Weights of a small mixture-of-experts language model, trained from scratch on English Wikipedia.
Training: 230M tokens, 3502 steps.
Below are experts of layer 6 (counted from 0) of a mixture-of-experts language model. Rows are named router (the router's row for the expert), up (a neuron's input weights, with its number) and show model dimensions 80-159. Each number is 128 + 24 x the weight over its row's rms, rounded and kept within 0 to 255.
Before each expert's rows: "gets" lists some tokens that make up at least twice as much of what it gets as of all text. This comes from a sample of Wikipedia text that the model never trained on. Tokens count by the router's weight.

# expert 25
gets: "s", "l", "el", "ol", "d", "b"
router [133 125 120 109 138 111 109 141 114 129 136 143 118 138 106 154 150 139 143 157 136 134 100 135 123 138  97 146 147 169 169 106 186 147 121 121 166 107 122 140 132 168 154 154 184 170 112 119 102 132 118 118 108 108 114 114 140  88 149 125 134  86  93  95 136 138 123 121 162 135 120  98 127 171 124 116 115 156 138 170]
up0 [154 102 148 117 131 146  90 136 156 158  75 158 127 134 116 133 140 153 155 113 138 139 145 121 136 160 107 128 145 126 155 116 104 136 140 131 104 116 108  97 109  85 113 146 117 120 143  85 150  96 168 141  64  87 103 161 119 126 179  99 106 128  99 113 143  94 148 137 156 122 145 195 156 157 167 124  99 149 133 104]
up1 [121 132 154  93 126 165 109 107 135 138 152 124 137 153 158 162 154 206 110 158 144 102 166 147 114 115 119 122 105 104 135 111  60 167 122 147 175 152 123 110 103 174 131 182 145 128 115 141 126 143 124  87 165 113 132 135 147 154 150 143 148 126 112 114 138 160 114 145 133 157  80 150  97 152 122 137 149 120 116 153]
up2 [146 139 180 141 157 121 136 126 107 163 107 151 142 151 157 153 114 173 110 114 102  95 105  98 143 130  95 123 127  75  89 139 111 129 143  94 122 127 134  81 123 186 175 131 142  91 191 115 135 146 139 120 119 141 199 144  99 132  88 163 182 141  94 107 157 133  94  93 121 146 107 125 141 144 117 112 173 118 122 132]
up3 [148 110 113 134 105 118 106 121  81 146 147  96 150 136 120 147 175 166 146 142 127 163  99 123 119 129 132 112 178 106 110 125 126 111 119 147 129 141 127 150 146  93 121 140 165 129  55 155 128 121 112 162 110 146  89 145 144 161 178 149 128 106 139 132 172 104 112 133  92 168  88 122  80 115 122 163 105 165 126 164]

# expert 11
gets: "f", "ge", "o", "a", "ga", "ma"
router [154 126 139 114 157 137 115 115 113 119 100 157 126 109  93 102 108 152 121 124 165 156  76 116 147 137  90 116 130 140 116 105 146 158 120  97 180 134 109 144 101 112 151 167 138 167 156 118 122 145 130 102 142  92 116 143 140 134 117 136 165 103  81 106 143 135 118 141 112 124 131 161 113 148 134 102  96 170 144 112]
up0 [148 138  81 130 158 153 144 107  78 144 132 108 134  99  96  94 126 133 139 181 145 118 180 155 122  79 133 147 118 149 143  65 109  76 141 146 169 154  97 148 127 150 150 143 114 135 120 138 111 114 136 116 155 155 167 161 128 161 134 171 108  97 107 107 185 113 112 140  59  97 133 107  78 129 131  95 131 118 135 179]
up1 [119 108 139 132 151 147 147 153 106  94 129 148 124 111 144 195  75 141 142  94 102 148 148 140 144 137 102 134 108 111  80 115 174 148 153 161 137 132 150 159 151 142 147 163 163 167 105  90 138 111 138 112 171 119  67 111 136 102 117 119 179 135 155 124 168 122 118 138 115 118 134 108 144 126 131 125 125 100 108 114]
up2 [156 122 107  95 160 151 126 132 150  84  97 137 139 155 148 131 176 129 150 119 130 137 120 124 118 143 116 120 140 114 102  37 132 142 170 135 119 150 139 166 114 126 138 147 104 144 131 102 143 136 172 144 135 139 169 132 149 118 101 118 122 125 110 136 114  90 102 124 114 137 125 160 125 131 155 146 138 106 112 164]
up3 [142 183 127 121 150 137 121  98 108  91 131 110 125 149 113 123 136 130 133 123 124 167 127 146 145 170 136 149 126 132 128 115 115 143 136 154 164 156 132 141 130 141 110  65 126 145 106 104  96 110 139 134 190 100 161 118 110 179 162 120 107 133 125 125  87 129  91 112 129 142 155 109 182 123 138 153  86 113 170 109]

# expert 32
gets: " (", "n", "–", " (19", "/", " An"
router [126  81  77  90 135 122 103 124 110 117 116 121 149 150 116 166 146 128 128 163 168 119 142 163 124 132  95  98 123 183 151 102 177 136  90 110 153 101 112 122 150 151 120 152 157 170 112  86 121 150 155 118 140 131 125  71 128  96 163 110 139 138 112 120 115 162 148 123 122  94 140 140 105 131 142  83 153 140 137 144]
up0 [149 119 151 118 191 141 117 138 116 129 126 143 136 173 147 102 152 140 131 160 150 110 140 130 119 190 118 108 108 145 160 131 127 111  86 111  81 134 123 139 112 124 132  89 123 141 159 117 137 114 162 161 169 129 143 167 153 138 116 142 181 142 132 131 131 130  91 127 116 149 146 134 106 111 124  80 132  89  85 157]
up1 [116  92 164 109  70 166  95 169 106 123 130 152 119 140 159 139 159 142 127 109 100 165 151 122 133 100 115  87 167 150 165 114 117 114 106 126 132 115 129 133 129 163 142 115  64 131 135 113 124 135  87 141 116 115 170  77  75 109 161 178 130 132 192 139 140 124 137  83 144 142 170 139  89 113 110 147 152  98  83 141]
up2 [100 134 159 154 132 153 122 174 146 143 146 170 154 150 139 146 153 115 135 131 130 125 143 145 136 143 139 124 108 106 124 129 102 113 125 108  59 199 125 145 130 136  86 165 118 113  81  87 149 141 130 118 121 161 108 118 130 148 127 144 138 109 107 124 122 112 113 156 163 111 134 135 151 116 135 138 204 142 143 104]
up3 [136 141 139 120 102 111 129 149 121 108 131 133 102  86  86 177 126 106 105 173  94 142 130 153 130 171  96 117 176 160 112  77  73 103  80 114 130 121 114 150 145 170 161 121 163  92 108 144  85 128 128 129 127 105  88 100 129 157 110 160 110 152 165 116 129 175 151 137 113  91 110 118 103 178 145 145 137 125 101 167]

# expert 20
gets: "z", "k", "an", "i", "ton", "son"
router [147 129 126  96 137  99 114 104  94  96 106 160 106 105 111 108 119 110 124 140 126 127 109 120 149 160 125  94 142 145 148 103 185 187 106 137 103 151 118 165 102 129 172 131 157 139 124 130 113 154 124  92 135 134 159  89  98 110 158 121 135 123 102 116 150 128 115 125 122 129 110 143 125 166 144 121 122 155 138 137]
up0 [125 125 135 139 168 116 136 100  92 155 118 138 132  92 137 126 121  87 121 168 135  99  93 141 140 122 111 137 156 124 118 140 137 123 144 110  97 132 156 108 116 148 103 147  91 154 111 143 123 149  88 140 111 143 152 149 122 177  96 127  84 144 161 125  85 132 132 181 106  97 126 150 121 166 156 114 161 146 126 132]
up1 [153 137 160 111 167  91  92 133 128 103 149 127 114 112 153 179 119 123 115 122 147 111 154 178 139 166 131 114 115 111 135 174 172 170  86 135 124 141 100 163 149  65 114 115 155 107 107 123 134 162 128 127 116 125 117 144 124 139 173 134 160 144 130 120 125  91 135 114 138 138 165 149 127 169 137 150 123 174 103 130]
up2 [154 137 114 149 129 138 188  95 120 147 148 129 108 144 111 138 151 129 150 114 141 125 139 148 131 127 134 113 130 106 107  95 126 109 120 122 141 139 167 162 129 110 112 140 149 114 148 116 127 149 136 164 108 114 136 158 155 196 139 125 155 152 122 109 170  83 137 141 167 139 149 110 151  78 125 147 162 167 105 122]
up3 [105 109 116 128 124 142 100 144 116 136 117 127 120 139  86  85 149 131 130 143 131 129 132 169 135 146 162 152 169  74  83 124 114 176  94 112 140 152  92 142 101 151  83 137 144 123 122 114 149 168 162 141 120 100 144 140 124 120 124 149 121 108 132 134 169 179 135 114 149 118 145 159 109 140 125  75 136 128 135 118]

# expert 30
gets: " the", " to", " of", " by", " in", " at"
router [ 96 123 112  58 159 104 126 116 110 153 147 142 108  99 104 126 132 145 143 137 127 165  96 104 155 176 101 111 132 150 133 120 138 153 100  98 144 103 157 158 127 145 119 170 128 125 143 129 104 143 155 130 174 125 138 114 113 104 155  85 150  95 148 113 167  85 110 119 138  87 127 158 146 107 184 146 166 121 148 160]
up12 [137 105 117 142  99 118 139 131 131 117  94 146 112 118 123 116 175 152 120 121 134 133 145 102 136 167 121 127 131 156 116 106  98  98  78 126 156 120 128 151 139 125 115 121 112 121 188 153 162 107 155  86 143 170 128 108 148  89 135 144 110 157 109 166 142 127 106  89 138 119 140 114 111 139 123 112 166  68 144  93]
up13 [163 186 151 112 110 128 129 122  96 109 146 146 114 146 134 104 119 119 135 117 122 186  92 140 110 153 139 183 130 153  97 129 132 127 118 150  66 144 116 159 141 122 171 114 116 164 112 150 112 129 124 112 111 116  89  89 116 149 152 145  84 122 141 106 111 110 122 136 138 153 112 131 120 156 100 102  86 106 126 173]
up14 [125 128 118 142 138 114 195 147 126 139 102 151 113 122 100 126 116 115 117 149 141 182 120 100 106 137 121 142 114 123 105 163  89 122 157 134 132 131 120 114 173 115  80 153 152 146 119 148 153 156 148 108 155 131 152 124 137 105 141 141 112 124 142 127 152 152 163  97 117 123 123 168 159 149 111 139  95 142 152 159]
up15 [100 126 150 122 117 131 102  80 130 160 115 140 109 105 126 118  83 122 142 135 121 126 117 143 135  92 144 119 130 103 129 138 105 143 138  97 115 108 138 117 131 103 101 131 159 106  75 113 116 180 179 130 151 153 119 146 111 144 166 155 127  99 105 125 152 124 115 121 139 158 110 187 140 123 132 134 121 145 130 115]

# expert 29
gets: ":", "°", "′", "2", ")", " 1"
router [106 103  99  90 141  79 115 115 121 146  99 149 126 106 162 128 150 121 123 140 143 134 107 193 133 144  89 129 126 163 125  82 119 147 111  92 171 111  96 124 101 142 161 189 186 147 158 122 116 121 135 122 172  85 162  72 112  95 149 119 166 125 125  90 139 120 105 107 107 112 142  99 120 130 162  88 122 129 177 127]
up0 [ 96 139 110 105 128 107  78 109 106 118 128 130 139  99 139 126 132 167 129 111 133 132 142 124 145 131  86 100 108 139 122 124 129 122 160  78 135 104 104 169  93  99 136 145 161 146 116 131 109  91  97 148 118 161  77 137 136 122 147 145 122 131 129 147 100 130 109 104 146 132 149 140 107 115 137 127 126 129 142 154]
up1 [153 132  86 140  97 121 151 171 112 136 120 106 120 134  81 140 165 134 119 149 149 109 130  82 140 125 122 109  66 127 117 124 132 170 131 123 120 145 121 115 124 111 118 169 171 176  66 118 131 122  92 148 139  88 124 140 168 100 134 129 107 160 111 130 129 145 125 125 106 129 124 162 106 146 113 133 152 119 156 141]
up2 [116  99  98  99 102 121 127 108 125 146 145 150 165 146 143 117 135 146 156 154 108 135  98 130 111  64 113 106 125 135 132  63 137  98 126 160 124  88 109 146 158 145  96 139 132 107 195 106  73 163 190  75 152 155 161 101  90 113 141 121 138 108 112 123 137 160 128 114 110 118 143 121 135 133 112  79 120 110 100 130]
up3 [128  97 145  90 175 123 149 153 138 134 138 136 119 173 113 187 149 113 126 151  75 120 121 110 131  69 136 166 151  93 194  92 155 125 138 173 125 138 113 126 136  97  99 149 112 123 151 123 144 126  99 147 176 113 129 157 116 121 166 152 156 147  85 110 142 124  67 135 136 147 139 135 161 109 116 134 122 118 132 155]

# expert 21
gets: " 1", " 2", " 3", " 19", " 4", "2"
router [126  66  89  93 190 105  96 135 114 134 113 150 123 105 144 111 121 141 119 132 125 139  80 130 145 171  70 135 120 167 132  95 146 164  91 111 134 153 122 136 109 210 134 174 150 173 113  94 130 194 134 110 159  97 119  73 131 137 145 128 154  92 116  87 145 122  97  72  81 138 107 146  90 165 168 156 122 169 139 138]
up0 [129 101 148  83 130 122 135 160 119 132 142 115 142 170 157 144 142 103 110 135 151 113 106 115 126 138 169 101 133 147  61 136 140 129 140  89 131 109 128 108 138 139 154 129 130 154 135 118 161 159 135 122  91 102 151 122 143 112 155 112 109 169 129 157  88 124 166 134 101 116 111 130 111 140 102 138 146 144 110 110]
up1 [ 87  93 151 140 193 146 138 111 124 120 110 107 149 133 132  93 102 115 119 123 111 119 110 114 143  73 135 112 157 121 115 113 177 107 129 150 120 126 137 140 114 128 164 163 114 142 122 144 132 112 133 163 113 127 171 109 138 170 103 158 152 142  46 129 171 124 147  97  81 153 135 149 141 113 130  82 146 110 131 106]
up2 [122 123 131 133 142 115 119 133 125 121 131 175 136 151 120 174 156 105 104 115 154 117 115 119 136 113 117 117 132 140 107  77 130 117 113 114 135 123 131 158  93 115  92 124 153 121  90 120 156 100 119 132 138  68 134 125 112 126 105 129 122 123 161 167 110 137 163  87 135 168 145 113  66 122 109 139 124 169 130 158]
up3 [125 112 136 131 114 136 121 128 156  78 113 118 127 165 172 141 139 114 100 113 131 111 152 203 110 112 112 120 162 110 146 136  96  96  74 128 119 115 110 137  90 128  95 126 116 103 144 145 119  99 134 109 110 112  98 172 137 121 126 170 117  84 134 118 182 137 132 125 146  94  98 105 111 155 106 122 146 125 169  90]

# expert 40
gets: " he", " an", "ur", "ch", " It", " He"
router [109 118  91 140 148  93 130 127 100 145 119 163 164 116 128 133 132 118  98 206 128 122 111 135 144 105 130 136 164 162 112 113 141 131  98 127 102 106 123 149  84 123 120 148 111 138  76 131 151 121 146 139 150 141 135  99  89 120 152  87 160 103 112 102 169 100 138 110 118 100 158 156 127 152 157 105 124 129 140 124]
up0 [ 77 118 127  96 118 117 124 119 131 122 118 148 106  86 149 125 102 125 121 149 108  98 116  98 107 145 157 121 120 147 145  58 153  93 142 154 143 118 135 155 126 139 135 104 138 142 177 116  96 183 119 116 121 118 109 148  82 145 117 134 154 178 120 118 154 173  87 151 122 112 146 134 123 150  98 124 129 137 164 111]
up1 [137 124 148 132 134 143 108 147 116 127 115 112 123 116 133 151 123  65 140 123 102 154 158  84 136 126 150 150 147 103 118 130 109 131 146 140 147 106  98 159 115 147 149 145 109 102 118  98 135  93 141 133 107 158 111 136 126  93 101 107 114 141 140 146 110 114 161  99 136  94 138 107 152  94 122 114 135 125 123 129]
up2 [ 93 158 135 121 125 106 123 144 126  75  81 140 124 126 140  97 104 161 106 139 121 143 166 140 126 113 168  99 162 117 153 116 115 116 181 121 111 150 108 153  98 158 108 146 130 131 168 148 142 152  94 121 133  97 187 126 187  58 118 115 149 143 109 123  93 163 161 126 129 116  95 133 107  95 106 164  75 125 136  84]
up3 [149 108 131  87 152 136  95 133 177 129 130 129  88 100 122 127 121  87 130 141 115  78 149 133 135 114 115 142 158 145 131 157 158 154 111 120 111 145 109 152 150 153 152 130 101 136  97  92 155 183 113 163 111  82 134 135 138 111 154  95 104  88 126 117 127 141 142 117 101 149 167 137 126 114 118 137 103  94 137 144]

# expert 2
gets: " |", "|", ":", "-", " May", " September"
router [131  80 106  96 126 120 123 111 122 141 132 139 129 155 152 139 183 120 135 128 112 169  98 124 161 177 115 152 109 166 178 108 131 148 122  99 173 156 108 177  97 133 181 134 144 124 142  99 100 185 140 158 140 143 150 110 133 131 109 117 130  77 115 109 124 150 104  97  58 137 116 143 113 137 137 119 144 145 140 162]
up0 [130 116 112 151 160 123 126  60 141 117 133 135 115 132 118 144 115  89 127 156 133 136  96 135 129 132  93 118  89 120 151 114 126 116 111 137  98 139 140 155  98 127 129 125 179 149 104 120 128  68  94 147 122 178 111 113 124 126 114 120 117 120 110 141 107 118 115 163 130 104 123 146 139 169 146 107 125 144 119 124]
up1 [139 122 113 117 155 104 133 147 140 123 100 152 100 110 122 158 187 159 115 156 129 112 132 123 140 120 121 159 173 145 168 101  96 140 128 116 139 123 144 135 151 113 156 131 102 123 126 131 150 122 134 107 130 156 138 151 105 109 152  91 134 126 160 107 143 121 140  80  79 121 143 102 111 151 116 121 121 124 132 172]
up2 [123 161 129 131 131 192 118 118 132 157 140 121 125  73 102 122 118 144 141 149 103 107  83 105 134 140 108  83 120 146 146 179 137 141 160 163 113 136 129 155 105  87 181 129 105 147 183 118 127 160  88 169 183 100 109 133 115 117 127 109 125 179 142 129 132 136 127 135 123 175 106 107 157 119 165 146 105  82 144 129]
up3 [136 131 132 112 121 109 173  98 133 126 140 138 128 136 107 160  86 158 128 125 140 160  56 104 126 141 197 137  77 110 123 123 168  96 153  87 144  97 111 137 123 123 124 145 189 121 102 107 123  99 150  97 123 124 132 119 146 105 131 135 167 133 140 117  92  82 160  87 140 149 130 151 133 150 101 113 128 139 144 125]

# expert 24
gets: "g", "it", "man", "n", "min", "et"
router [115 121  99 122 110 142 127 114 109 106  79 164  98 116 142 160 123 122 132 117 156 167 107 111 150 130  97 113 118 137 147 110 152 125  90 127 156 146 129 145  67 168 135 171 146 130  99 128 105 105 141 139 137 117 147 126 127 111 115 124 124 141 172 111 109 141 120  87 142 126 117 126 121 152 161 133  91 152 151 122]
up12 [150 109 152  95 133 133 149 104  92 113 103 127 119 171 100 140 122 152 128 115 126 140 133 110 136 190 128 116 136 127 122 173 187 121 151 135 121 164 126 116  86  98 132 169 145  56 141  87 132 172 131 137 133 142 162 109 129 132 155 114 126 104 126 141 105 110 133 158 136 176 123 116  85 135 126 155 152 127 109 112]
up13 [146 153 137 108 112  82 117 139 131 131 118 152 122 125 156  92  98 129 137 119 147 132 155 127 132 155 120 120 101 170  99 157 141 152 116  89 101 124 109 137 151  76 138 115 143 167 112  94 105  87 161 130 117 141  87 106 136 138 149 112 141  49 137 111 126 124 121 154 125  97 142 169 170 161 123 137 137 189 134 162]
up14 [154 123 105 113 152  98 127 173 103  51 132 133 144 129 127 117 136 141 133 124  95 141 128 139 119 155 126 119 104  81 125 129 144 170  94 124 120 156 118 106 126 150 125 134  92 135 112  74 127 148 132 127 124 176 119 104 152 116 171 172 142 151 110 114 105  90 170 101 158 151 116 109 131  55 162 127 124 143 108 148]
up15 [142 140 124 162 147  80 170 102 119 142 142 126 132 119 111 152 135 142 132 210 139 142  75 130 146 146 174 159 113 134 151  74 122 109 145 141 127 153  90 161 134 145 138 187 132 129 122 179 106 151 127  80 105 128 105 137 111 128  91 130  96 141 162 130 129 142 134 142 143  84  94 165 111 120 143 126 120 114 119 146]

# expert 36
gets: " |", " ", ":", " (", "S", ")"
router [143  98 109 103 127 114 143 122 121 113 107 123 110 134 128 121 152 125 120 146 105 126 131 114 151 181 127 116 115 153 142 117 130 116 104 101 146 131 103 146 121 117 104 188 150 102 109  94  97 128 120 115 132  95 123 137 149 135 172 140 149 112 119 112 138  64  82  59  70 141 116 133 128 149 123 135 128 127 124 148]
up0 [121 105 118 118 124 143 121 107 141 118 116 102 145  80 104 113 127 110 128 162 130 147 145 104 126 140 134 115 146 158 111 100 134 140 118 103 146 122 149 105 129 140 151 109 135 136 127 156 130 150 141 145 147 145  96 142 118 129 172 108 161 121 172 103 132 101 107 137 145 119 102 122 150  76 106 127 120 130 167 178]
up1 [134 112 101 130  86 129 120 133 147 110  96 114 136 126 164 175 130 107 129 136  92 140 155 118 130 105 202 137 168 168 128 150 136 115 142 100 124 119  94 135 128 115 126 148 116 157  84 155 171 102 115 124 148  98 123 131 134 162  95  58 143 151 165  97 134 111 108  82 163 133 126 134 126 114  99 106 123 179 149 129]
up2 [143 142 149 118 148  58  84 134  77 142 142 167 150 174 135 153 128 131  98 147 143 136 116 138 129 124 156 134 147 132 159 159 138  62  92 121 125 123 126 139 100 131 106  87 132 155 140 171  75 155 113 145 147 121 168 163 114 107 127 132 129  95 126 135 129 129 113 175  69 167 145 110 128 146 118 125 166 142 124  96]
up3 [134 120 125 103 150 116 106 109 143 125 143 108 147 150 153 129 113 118  99 105 117 129  93 125 134 149 127 110 168 124 139  88 125 112 157  98  90 143 154 139 122  95 133  87 148 160 151  92 103 122 119 136 152 153 116 144 133 118 126 100 145 175 114 123 133 124 134  75 148 109 106 112  88 103 134  95 138 132 140 141]

# expert 9
gets: "d", "w", "ad", "p", "k", "v"
router [104 136 107  89 141 100  99 159 120 148  93 157 113 113 150 174 167 136  71 143 168 135 130 108 138 116 105 111 157 146 146 102 122 129 127 134 126 149 105 141  80 162 126 146 178 133  81 130 151 153 129 113 155 105 149 102 147  88 147 115 121  99 116 120 148 150 134  83 152 139 152 114 150 131 151 133 150 131 168  97]
up12 [ 99 139 125  82 118 117 115 151 126 133 132 126  83 118 128 125 135 116 116 104  97 111  95  91 124 139 109  90 139 105  95 144 114 145 145 125 173 194 159 104  98 138 158 113 172 146 156 111 183 139 143  96 103 123 116 137 156 143 123 167 143 140 175  97 137 136 167  89 123 158 105 175 160 112 135 135 128 182 127  98]
up13 [110 143 110  84 169 128  88  99 108 111  85 162 139 125 139 129 136 154 116 112 138 127 130 107 133 174 140 140  98 125 131 100 110  81 155 152  72 179 127 129 140 113 125 133 110 122  88 108 156 109 110 113 164 144 124 139 135 111 172 106 148 102 131 133  99 105 133 144 121 132 171 132 156 135 159 135 183 158 128 134]
up14 [ 96 136 122  77 120 169 146 114 126 102 165 154 167 130 118 130 101 114 115 126 141 148 114 163 121 146 127  91 137 135 155 128 159 119 110 111 141 114 148 183 120 116 143 102 136 109 125 125 134 101 113 122 214 211 135 110 127 151 114  82 135 147 134 115 134 160 167 165 145 151 138  79 109 120 150 103  88 148 116 107]
up15 [125 152 134 142 142  67  99  83 136 131 115 112 116 161 113  94 149 131 160 109 114 113 155 125 115 160 140 147 136 119 139 134 131 164 162 142  98 137 148 134  69 115 149 142 124 110 144 147 145 118 134 120 137 133  82 112  93 123 135 111 115 143 107 167 111 133 139 109 116 126 145 171 154 125 129 142 156 112 114 151]

# expert 33
gets: " of", " that", "==", " the", "The", "==="
router [104 114 111 119 126 101 119 130  87 143 129 152 112 102 155 159 143 132 151 173 122 178  94 160 146 159 101 126 114 143 144 127 138 143  78 122 157 120 147 165 101 135 121 149 120 157  92 137 143 185 150 126 159 122 177 141 124 124 144 104 153 106 125 108 146 122 133 144 116 113 112 153  89 117 167 128 138 154 162 168]
up12 [134 130 132 124 138 162 137 110 115  75 128 121 108 126 139 147 125 113 127  98 111 129 155 103 131 152 138 126 128 135 147 116 104 142 102 160 124 140 179 153 107 129 116 133 141 144 123 142 145 140 104 125  69 160 162 129 136 128 132 179 132 114 107 131 123 149 131 109 104  79 112  74  86 124 121 121  89  94 100 133]
up13 [139 113 125 118  69 144 176 122 113 148 147 119 119 121 139 110 101 122 150 152 119 105 140 137 139 122 122 126 149 117 177 136  78  65 106 139 134 150  85 129 119 175 132 177 155 138 134 130  91 166 147 147 107  99 106 150 117  99  99 134 105 105  78 121 140 149 147  92 155 143 172 119 151 164  76 151 114 125 111 202]
up14 [133 109 107 151 101 159  93 126 141 132 125 125 132 109 127 131 130 128 114 167 142 167 134 156 132 122 104 117 119 135  97 147 116 130 127 131 126 165 115 149  76 131 172 129 144 146 149 135 131 166  75 130 120 146 116 108 165 115 145  87 125 121 158 110 157 123  98  97 145 129 102 118 160 123 150 154 104 101 116 137]
up15 [137 157 116  99 153 112 133 138 118 136 128 141 129 124 115 132 145 117  90  84 142 110 108 143 118 117 134 134  91 130 117 142 118 122 163 149 150  73 116 115 117 128 155 133 144 158 154 131 111 170 126 114 123  64 134 133 116 139 181 159 120 159 174 131 140 106  97 102  99 164 115 156 108 158 138 123  76 126 124 126]

# expert 22
gets: "ed", " of", "ated", "ted", "d", "ing"
router [110 120  93  51 166 107 100 124 124 180 123 138 120 119 112 130 167 134 122 167 102 151  90 101 138 122 101 120 138 119 132 120 123 150  94 152 147 113 120 161 122 146 137 143 121 161 102 127  79 143 133  91 180  96 143 105 144 118 162  76 141  97 124 108 137 122 123  93 138 145 153 183 160 136 117 118 141 136 139 167]
up12 [155 137 121  84 122 123  98  97 152 153  98 133 149 147 132 137 179 148  91 141 126 127 119 103 140 143 130 110 155 102 135 127 129 129 125 138 144 144 142 116 108 109 130 138 159 104 171 112 107 104 106 100 114 147 107 158 108 142 128 122 167 149 102 114 109 117 119 138 107 148 114 145  86  96 138 128 166 134 103 131]
up13 [159 136 117 150 117 137 139 153 116 120 132  95 115 135 118  91 169 104 146 110 119 102 122 119 125  98 121 110 122 163 143  78 143 170 114  96  90 105 132  88 167 127 165 149  84 156 115 122 131 154 147 139 139 105 115 121  67 131 137 148 142 138 124 145 106 138 108  91  95 150 175 122 135 151 141 106 163 149 159 146]
up14 [150 108 109  98 156 135 139 119 153 126 146 128 165 164 110 122 119 146  91  99  16 150 109 138 123 116 113 115 115 135 107  92  95 102 137 118 170 104 101 145 106 116  93 143 119 130 134 109 141 115 168 157 114 148 127 104 165  88 152 119 153 101 195 105 105 123 147 133 123 100 139 131 142  49 118 135 108 159 149 110]
up15 [146 147 126 162 152 146 140 147 114 141 159 113 151 143 130  98 135 140  95 129 119 115 143 148 119 133 182 123 146  96 120 115 109 149  99 105 100 124 152 150 104  90 105 109 158  96 160 106 150 142 140  97 168  96 154 122 140 145 132  94 183 126 121 151 141 120 137 154 134 118  89  85 117 131 119 121 141 173 144 167]

# expert 8
gets: " ", "day", " station", "'", "round", "way"
router [104  93 100 132 139 156 103 145 110 163 137 130 116 111  93 127 138 156 135 133 126 119 115 130 153 178 123 119 112 144 171 137 154 149 114  76 141 154 104 140 138 173 148 125 139 138  88 130 126 175 129 144 147 111 168  77 119 142 162  82 145 124 125 109 130  94 121  66  69 118 149 110  96 161 166 131 105 147 137 144]
up0 [134 117 120 106 165 140 136 127  73 148 143 159 120 113 145 135 166 127 144 178 158 134  94  88 142 135 145 133 135 119 156  95  72 121 129 102 121 132 126 105 116 106 130 128 144 165 134 158  85 114 104 133 136 142 133 146 107 132 159 140 103 148 144 137 132 210 111 127  86 155 118 147  61 149 171 162 104 135 147 128]
up1 [165 131 104 141 158 120 139  67 128 157 116 132 140 140 123 136 170 114 122 170 103 108  89 136 152  91 136 128 132 154 147 128 125 163 139 111 122 137 179  94 135  94 148 142 135 131 188  91 137  98 125 131 131 119 165 136  84 149 116 113  98 125 158 171 122 109 142 130 124  76 162 138  92 174 162 151  66 182 143 136]
up2 [120 121 119 165 167 106 122 143 136  76 153 123 123 130 123 106 134 120 162 183 121 154 175 154 141 102 150  92  86 142 116  98 113 158  89 171 135 148  90 153 108 159 133 149 165  94 115 139 149 187 128 124 112 125 150 133 139 130 134 138 121 111 129 125 147 146 159 106 165 133  75 156 175 143  89  97  92 115 157 142]
up3 [ 99  98 128  91  78 132 157 147 152 119 140 124 140 133 129 134 121  78 133  83 139 158 174 108 130  95 128 153 156 118  89 155 130 116 148 183 137 159 167 165 115 143 150 126 143 140  92 103 111 174 110  96 172 121  95 147 144 114  87 138 126 142 130 123 132 117 142 164 156 134 121 167  98 112 165 132 118 135 104 156]

# expert 5
gets: "ne", "w", "e", "i", "h", "er"
router [112 119  94 141  99 125 129  89 145 150 121 128 139 113 154 149 117 172 116 141 173 143 137 133 126 162 111 105 146 139 123  77 129 116 102 114 164 148 122 120 107 171 142 153 134 143 155 140 120 158 126  95 101 138 137  71  77  54 143 142 141  94 112  59 179 133 126 101 123 113 144 150 120 142 127  89 111 152 135 137]
up0 [122 143 139 135 139 147 103 104 101 150 135 150 150  88 159 104  89 122 100 131 154 117  91 112 123 131 125 137 118  99 127  85 110 108 107 141 112 100 125 138 160 133 164 182 111 148 129  79 108 159 145 169 138 144 145 158 122 151 171 168 118 109 125 108 143 113  99 136 115 108 137 140 126 115 137 132 140 139 130  91]
up1 [113 110 105 153 112 154 132 168 150 113  94 114 131 165 145  83 165 113 144 157 109 121 110 127 130 117 139 149 116 135 120 113 215 156 142 107 210 141 148  85 105 120 169 116 149 141 119  51 103 131 159 109 119 124 104 114 125 159 101 130  95 123 151 124 138 145 141 137 139 117 147 133 177  82 118 134 167 108 147 164]
up2 [171 149 130 120 113 172 129 112 121 146  81 159 122 123 131 164 138 133 137 132 112 132 149 111 138 134 153 124 142 126 122 129 113  56 145 143 128  94 115 105 147 142 136 147 114 108 117 129 123  90  82 149 150  94 164 156 164 150 144 142 130 105  84 120 166 112  98 176  87  96 119 148 132 146 125 133 157 138 126 100]
up3 [121  99  99 149 148 142 166 142  96 137  97 103 130  90 145 136 131 152 129 113  47 106 131 110 129 145 105 123 151 160 170 136 163 105 126 152  68 100 121 162 128 116 115 146  87  78  94  95 134  89 135 119  96 166 145 107 126 103 107 137 207 108 125 112 167 140 143 131 121 145 134 116 135 149 161  78 114 130 154 124]